config.yaml
norm: "rmsnorm"
attn_scale: 0.177
parallel_block: false
final_lr_fraction: 0.0
seq_len: 256
z_loss: 0.0001
steps: 3306
Below are experts of layer 4 (counted from 0) of a mixture-of-experts language model. Rows are named router (the router's row for the expert) and show model dimensions 0-95. Each number is 500 + 40 x the weight over its row's rms, rounded and kept within 0 to 999. Numbers have three digits each.
After each expert's rows: "comes before" lists some tokens at least twice as common just after its tokens as in all text. This comes from a sample of Wikipedia text that the model never trained on. Tokens count by the router's weight.

# expert 107
router:473500446454457523515407549432528507484437469458476524486486595490556471502522566517521586430523541541497482490484462473523499471510604459490495523459482477487458486556514585508496519487584502546583494547493523518571447557549467566532500439541491504483463459510483476482521471524515482493
comes before: " and", " ", " the", " which", " but", " he"

# expert 109
router:517497479494565467467503485456541518436440526419454545458461497520500498514512463512525522407458468575474529588491589484501485455532503474568501495532483509522516500496522497463496457461542500518460501473459545472465506556528490557538490539521523453552400537515536568463416516497507489386
comes before: "1", "2", " |", "3", "4", "0"

# expert 17
router:527501552523513515529525462490508440462604533505462485413509509470485499508484576496536475473493495563382508475468494495486517498552549487504467534476505566466524527496524543475450551493560517542542522518444506568526511450522465537501519498495543577454527525476562536542523443516529634540
comes before: "\n", "-", "==", "|", "The", "==="

# expert 73
router:509455518559509485501477534509535521494525438504470549435469473410499549527523503561476565512430565491478587491486492430532497518476613491501408530560482477493543502548463492469500501453505520551536481477428553490543555491490499534532497480446503511492437478519588510480460492574507573509
comes before: "s", "t", "b", "cc", "m", "le"

# expert 127
router:533487534519491416498501518471489467476510482474449543474528538507486529490436495529499513530489433593454581515585529426605485465505591430504540509557448488476515518503451501401482451497499531469568466474475531450432535495525488433502484460515499476512431518537486543466530477537525489510
comes before: ":", " |", " to", " in", "ed", " on"

# expert 20
router:494488488571579494530519561460534522530517451502390506493431514514517512528445465505468517496474473572451496480472482420532578481501494452453454500515444500453524480505560522415488547464520507523498497435456516471556525550541428453494526493527516488545452493484531526466497489486609473413
comes before: ",", " (", "h", ":", "in", "ion"

# expert 124
router:505531565569504501479451522489566503383480433470480496491488522515530489516501483561468462494472550591525517532497545486580507471471522459505509532485511547432457515542449541548520476418525489577529502497482443502501529555485504541565515530499535540489514484520645487491463432532523502492
comes before: " the", " ", " a", " his", " their", "ternational"

# expert 102
router:476494518472499512474519504528493524418539538452416483523504529478459559478475573518539488504480496547427511509529517473522505547538593456464433503507501535451508522516502547459527489568593542540549478532453487430493452552516458548532438545463485419439483494531604512468538496528537544491
comes before: "\n", "-", " ", "|", "The", " M"

# expert 53
router:576586496482500484567420487445519423452546472409472517493539537561502486449545466479526587477474510509468465533487511419483480519521550514533389496508465510447509455527497548440518472540520492490463528528496482519524470527483544474570450439440515547475448534518545526502485460508534527477
comes before: "s", "ed", " of", "ing", "ts", "oin"

# expert 11
router:511594594475466455555481497419528532492515441467444512482518555422504521477467484557482501484510501585452527511597479480559538491464578510515485499473472526510513509496439526430537487495507502455487580518491495539584490478498487576516531414489473520532488463500532490550490505525588511511
comes before: " in", " to", ",", " for", "mp", " by"

# expert 7
router:562596539519461527527429534473539483444530547488488519435485510532549540485468545508453619498442517567451515494513506491489570462493538471527489493500440545496499478501465591460578448434480519435475541462434435479442502519530509531498458551474489512479487463476537483527486488499528540445
comes before: ",", " States", ".", "s", "an", " ("

# expert 10
router:520524541526474452552502482455595425486454517436475536386441555457531501472474549563478490480521454547497541506489480402503475495510569513515445497544498516464518504572527525476452490436518546505536501553529428563512545503478464523524524482501528559527518521482521557475514443537502547431
comes before: " ", "==", "|", "===", "The", "="

# expert 95
router:497537541584503488489496518495502509414491505511491564457422490490566483461482541505519591502409512538500545507536493495534514507520526440465443483479419518501518461519539539436500454443456544454516516505492475493564533570561500498591471518522497537490504504566566570538496491605516512474
comes before: "0", "1", "2", " |", "9", "8"

# expert 32
router:493562572534493448498491538455525511484477575452479591528491504527566518534484535462506497482470469525454470466467483418506572453574544474506486494518489583476514389506463544488506497488544516464512488525495470550572483511524507526590521527484571455459509500527612521527523486570514514509
comes before: "0", "9", " |", "5", "3", "4"

# expert 83
router:507573536495427481564468460492540477528532493491451565418459471494531516467473573491532556461455482557517478501507516528514431498524517488505466512499427497453477449558493562509549484495521556486508496473501452557526514521558533411495436506485487531517425556601537517465495459496565581525
comes before: "ed", "ation", "al", "e", "ice", "ated"

# expert 38
router:511550544611456510498466575483504494481502518436500507523470530472529565508501537475524505452473514514439555504551488485514526544413616465492492513479477534450566435578487523494528521467471488498532466482443487510439529572537453546493508507519459529545501502472497501481546538537558518383
comes before: ",", " |", "ian", ".", "ia", " ("

# expert 55
router:556535535506474504545499464424569472457450549458467507459429523495485530510508513524487585534512446507484578526488466433520511533515622498499443530560491493503469468563480544447547536465492544479578545534510480547477473510447507526540530507499450583523488471523569527506532488570526507450
comes before: " ", " \"", " D", " S", " M", " B"

# expert 111
router:521565597497519434575509513445511535450480521494401494468507499523463570549496581505491501493495500501488533535524493441499527469561536505534512565479445622467512475576489502446491496450480504503505559535495538478555501474490488491446542501485517509522423526493585553528478437525525553527
comes before: "ed", " to", " of", "ion", "ment", "pt"

# expert 31
router:525483563507534457572491456467550492482497514494446500440475486506500579565423474549496582500524444507528563532477537472488493457483572475483499571467512580478485510586514512482498467492440525500486522505507511466541477550536476552542437505540492492479423528545526534499439445497507619450
comes before: ",", ".", " of", " and", " in", "hip"

# expert 60
router:514499490512489478489478533427521493515550474377517507433483512448506564479487514536532530524430469534457524489490501430581463490513526433515486453519406603472519507496493586460514510464552521502523499451459463512454449538510531487569455550520454471472478562527481466540525480587496521483
comes before: "A", "S", "C", " |", "R", "N"

# expert 2
router:523597563497502514484517558478538549507504461528489511498520521436510551537490564621562545447485507533462535541469477496518532499531514447539521486522466508473545500554464513475505432470513522521476512514477408526490492559494529523558509521464498520540485566488654559514467435478496517506
comes before: " the", " a", " be", " his", "ok", " have"

# expert 108
router:499468481580481487518486493400561522444611465462473552534504545458558541535435557524526513497443457567511519508487524500449532494523549526488482508489495468503525445539456595468524496428566501438558524495522445499475489550474459507485429470573533485500492478500551526502555477561491524479
comes before: " ", "\n", " N", " D", " C", " S"

# expert 8
router:462524538511552508550483558485501471418484462449450576537534479425468544505507497533448554427516500592487498572552547535533493459538574480563489508546510504485496540529528520459539477456580494551551526510404500515500458518527513494541475526466472517523392467499539501521476446538502492482
comes before: " the", " a", " his", " M", " P", " S"

# expert 35
router:542502516464440450461439512433495448498567468493417508505513449515542515510486453538494498468486519572438502479501543469505482465483580450514451571478474489400481467511456535397558496527529556557521551470478490527497542486506519519513469449476446449487480470476523527470460427548585528516
comes before: "ed", " in", " by", " to", " as", " the"

# expert 39
router:485509529554597528525500541443517526482414502436497509532486553466534573523466520497474527461466507567446561507511472493467491480474511481479465517485511525482477535564458480478473503421479540541523499537497463502511485549511454512511454509541474521551460465557526567485566521510637616475
comes before: ",", ".", " of", " and", " in", " to"

# expert 27
router:608632561501487465528453550507482533485532490467453599526426486499492551512499494541545536462480427543461478492513435434505557488505525487499502534481412527482490450558485487468518449473496539491524530532510491464545553521529478538565496542536517529456474531569549487513498510562542498498
comes before: "0", "9", "1", "2", "8", "7"

# expert 126
router:494517539536585499538457507440573511527499480467473531478499450516530497429493565587472567469468478576478500524461472506585553498487526475569480471474495477459538470506483495477474462478524490567489509567474524501485489571490462450535517507552472436428450525478610495481450442550537541480
comes before: "1", "2", "born", "S", "N", "A"

# expert 45
router:525580568477495539487476529450591440470533493498492536481482507522456516494456566535486599479460561557512486505490509463500480486503498475582505517532468505433523485559449475451455433495478470489502524537492454538477505472582518473528479450504579420461468545509516588471523501558576537512
comes before: "ed", "ing", "any", "ial", "es", "ished"

# expert 0
router:539557522472481431501499547495574464436494509374477536516480518461473509496479509538473517469462519535448533598570542461589508465528527464526508500511436591474550484497522493496505462483508531498480574522513515498491501542489447538591479529515508483525459573529546533507485513519522506393
comes before: " |", ".", ";", "0", "–", "5"

# expert 76
router:492568523543533517530492544503525472444470443465450535524510527418512515474424474525478507427519518592464475531561510535522494440509536520557482504585506479495476515563527527452547487456567513519538532506401431523471427514513461501507461553470444493507398462507526494546445492545509498481
comes before: " the", " a", " M", " of", " his", " P"

# expert 121
router:475472534611521493482540506481558529508514466495458516512538562539544527516528553560466496491501453510499492542525513474593515475523590443500532564536494568490516526555548521470472463445559573485513471526405527518516472592522501487512473470569527507506469472494480561530448496567559548529
comes before: "\n", " The", " In", " He", " It", " She"

# expert 14
router:582506548482488490478478474477555498462486501519501545493471490440453527542504551492497582444460484517458490473519481440569555498482604523500522446492487536502519521528519563459548541424586504511496506448438431515458530621496484496558464511518530486498502464512574519490471422454548482488
comes before: " ", "c", "ce", "k", "ternational", "t"

# expert 16
router:546495509503515465590470503481497425514517458492354519499495510501457551523420536472552558456509541549520525499493527439489537479496533506544510547513464542455463483567527532418498429510458484524526560537472534488548542482525500520522529480487442477531478482517512501584466411520514557440
comes before: " of", "ed", " in", " to", ",", "ing"

# expert 5
router:563501574518528531480427507505504433500568531466466593418551510501532485522499513515537573492458484586468506562542570492525575441485514482489444480542436587472492445476522557456543479495467516469556506504509508490513496490546507529561531492469474500450505561494508482491475399466498534478
comes before: "s", "er", "ing", " in", ",", "."

# expert 74
router:542509503503575493498494490454542531442438548432456551455440504519479489554526477510508534400469482575470512599495585473512512478532490451554486479521467513504497483509526519450491453436538501471486492474464550473436507554512472548577503526507502479543407530513559555478462517493513493406
comes before: "1", "2", " |", "3", "0", "4"

# expert 92
router:552482531532538529505470595387545488496526453510485576477485514455485542489521498534457542471430543533434516510487491446542547441486624455495449513555464493496506525495444510450459481486499513490462457463452491451520533545500474526509452541458470499520471479465545542532451489559543586479
comes before: "s", ",", " (", "'", " and", "\""

# expert 79
router:476567497589506421499498470504557523491525526459466565387494530513485566432534501560437511464490453523425546519462497442591536475540504498532468505494489492480501496508444486478521488444528480501524530494497527474492502572592500522571520504528467466457493543547534510473485424579552504489
comes before: "N", "2", "″", "1", "3", ")"

# expert 119
router:595539519547555512497513518403472450373504502457481518534502519424502491464472540544532523502466495518461519523536483454537482483515484433502480468508425580499491439559502560499433511501478523478549499456419467554452463507539484509518513531560510477514498481502592492557503465507557519447
comes before: ",", "z", "a", " (", "i", "o"

# expert 42
router:515538498560491379489487520491525488424488501440465514471485546466521554527494541476380520474438515502509529515525485452579569515532482456471508524523490564450504549505423509491526446481527511458486493512481528473503479556490470549507466471523489498433501580505592541480538485591533490437
comes before: " |", "%", "0", ".", "″", "5"

# expert 28
router:518528490507514478516428470458537457472488535427457525434484544431552500498380542509485470484520455555509467483469561489497472527479522516527423504503503552450565543560532499481464436461531497491552432494511440482497514507515462580506487451524551531487528577457490526469516442553563573478
comes before: "-", "\n", "==", "|", "The", "==="

# expert 65
router:450502545489517516486508516521506489487538531464431534551545551498520531482457580492514506512514468521442489484504502453590518560515497525448449494506469504445523518520526565419535438508522547550539466528508481481492464549516446538560490521489528475507430479608609553437513514573583495475
comes before: " ", " B", " L", " S", " D", " M"

# expert 86
router:498496537495499539512462523502546466461532503466499624496498478461532489507490493547517593472416496531439524567494565449510542502568546518540484478521493537449548476478554514487515457446452486515490466497493493532494434565623488520572517518483496480502502529505602556504441499504569528508
comes before: "1", "2", "0", "3", "4", "6"

# expert 81
router:562495504530552492469490477488527476401560517499467476484478519446500614467526551495476574452470499549460522509511511522534489462443514511479529553551481516554481512533521521434501575501545549519531515556537525578459553587479479515527518497485462492496490537505629550562429499500507495495
comes before: " the", " a", " f", " well", " m", " s"

# expert 80
router:576554490489502475486401530428499471422546586415458530481503481425505597484492476560455480474500504543468456548500510453543573500495547517476439505506465518484505509502545534519464525507514512465549539469491481539508491578525422467532516492559551530557493524524539526486449488506508575463
comes before: "a", "i", ",", " (", "k", "o"

# expert 61
router:520555578530472451559523512446543406467494522466485572479416524546537554470494543513471490516515473557531589490531474443560511467535560488509430528596465460467514524540547542498520500488527489498545550532504453505491483543482492482546481522458461546548464502492558548474526453530512565440
comes before: " ", "|", " Total", " S", " T", " Party"

# expert 82
router:559470535506517531618498467488481503445515519547439527519533468506548475509432474547562561429486491570514496490458490526454545461527476594470424491507490502479503492509558540482444470428572498455512489533422456502535423550495553505491523520518527540510497456479602542534498500480498511486
comes before: "1", "2", "3", "4", "5", "6"

# expert 44
router:545502476620517506543496552404493509443500476521454510461445562453498470510547567519544526479493512509430505504525449438524486467538541516481531532564501538475511488536468509478565465522530527538521492534501488516517480521532479457520468464522482504432521500518586509447445405617504511432
comes before: "\n", " |", " (", " is", " and", " was"

# expert 114
router:582554551619510490532429522439501555465525485448393546511520497471518519500488476560507527392480480542502526513501463474502524513483584494519443489513469505485464480484496646473525507504488508473482497469491462487505494509508507522539457443520469562536490526534521487493447529454502584490
comes before: "a", ",", "s", "er", " (", "ic"

# expert 70
router:541551482518508508459516481440573472493471512435454492445478498500426572578538509476448463491398516564455509569523485507591509522555514456531519490487499504477509476537532530494468440484515505506489500494511536507463491472546521546503471500558466538547453478544530586558448432514519557401
comes before: " ", "\n", " —", " +", " −", " X"

# expert 57
router:495489520518527507525449501509506488529531518429458567518514523471564513459490567501505588443526512491428507495463474453564540530508508511477479532505436494476508479539522622389491491418510522555494472475496528518497463467495453503513485523463540539512447509574585535514476502624538493513
comes before: " ", " B", " L", " •", " D", " P"

# expert 9
router:497617534507430506572531510436500472504548477468377532511526469533470609549459520506496540464482453539479515496485481465520484520460548490477430526550471458443497465524513518433486436492582502521494559492451486468519527512530550425532478488482476539457488542533485527465470469509506555540
comes before: "ed", "ing", " to", "s", " by", "ly"

# expert 87
router:542524530488481488516491503397489450501469482506447509545501508502536557536466461539542501473468495500461589543501521474511575437487554458503414575491482487478478523450466499455483494447491591545585533509519545529524535511460552502568440500446510492474451529505524596481469422506544553512
comes before: " to", " the", " a", " in", "ed", "ing"

# expert 24
router:506530557604512468529448549487505461476464498501479527521511468498510554427439518520504505473486452549444498502472529447536517466476535490580516503528454591544530440541511541479572462489556569483546482516432414464508461514500459504473426525530500458564478547492529494495431487545505573457
comes before: " of", ":", ",", ".", " (", " in"

# expert 104
router:492526549486544494491451530487549504500571520498452514449511468522534535560498570536419508397446462527488555521521500473490482491553550484517465581476414540459496497493451534405518438507493530543474491539441543530527505471536532487505482453460530482478491495495486558446473397574519546537
comes before: "ed", "s", "ing", "ly", " as", " of"

# expert 100
router:503563538533551498457467489464526444451483471472495595540541579486481557511469475488537559456509500642417528553583529458555496452464479474482409499512485506479495456495489548508480466514472556488536499511497501471524506490482463568534477463447492487456540520505489515515518452511577567477
comes before: " in", " to", ":", " the", ",", " for"

# expert 30
router:576580552494526412546508430474527523492559452488435465585483511502602499521460482527465499430445475554421513537561542410558486466485548472513520537498518459419523491507520502525491510502505545489587517478514476520484544519503502503505525457482464506508441513552513511532491477533576522501
comes before: " by", " to", " in", " the", " as", " on"

# expert 96
router:530525524523476558477505481435521505565503539468443475542450529480440477454524561506506474477508490539438528460448481468530539518511530483511414466490492535504500455548522535484537498487577494546501485371492563444419513502538464511507544545443464447495517510484526534466511414545565594497
comes before: "-", "|", "\n", "|---|---|---|---", "|---|---", "  "

# expert 68
router:495532571476437482492470495473474406519506481461398558435555505519507561572516510557557549378538510561475550513446583504504474494544550460472524474511420520494528487568467510489508508485502542520466432474481521500483512476578526479504443483536465491482499507475496486477492503533536541444
comes before: "ing", "ed", "er", "ers", "s", "es"

# expert 34
router:516499581530490462495439497516481491444505489482489549483452489545491470514476483550488491371399474583495525451491471556522550524417517484512512514502474538503493514486544501460462467559572567530540508496445437518459452498499504497527533451535498481479485428573546605531475497460527514534
comes before: "9", "8", "7", "6", "5", "4"

# expert 49
router:454589477505460509497476477458536441502552552473467498452528525577467536550423525507445590479433512535354514559461458485525506480545551485528495489536446555462505494490491482427522462519535531471553551541473497495523508513548525473534501503445499503519535513575539545475461528521517515467
comes before: "s", "ry", " of", "ical", ".", "ts"

# expert 56
router:491554530505488465475435508482489435496488472448461511515447493481507512491475546514544505499538407559403491488479512520507550473501502429538509529517451570490454470496458498387523469420452558462469496517446457496508521522532467481533425458482486453580529490514515492519482470498632537528
comes before: ",", " of", ".", " in", " and", ":"

# expert 33
router:525557504512467452484511564497545492545480470456442529437466484460537563498492546516482501358521499500516524523496486451538561521462495451539493530502477598441480489526477491511453477490572504498512560509472543454520427526506547503577467504482479518544470534564570546501488519560533503405
comes before: "0", " |", ".", "%", "5", "6"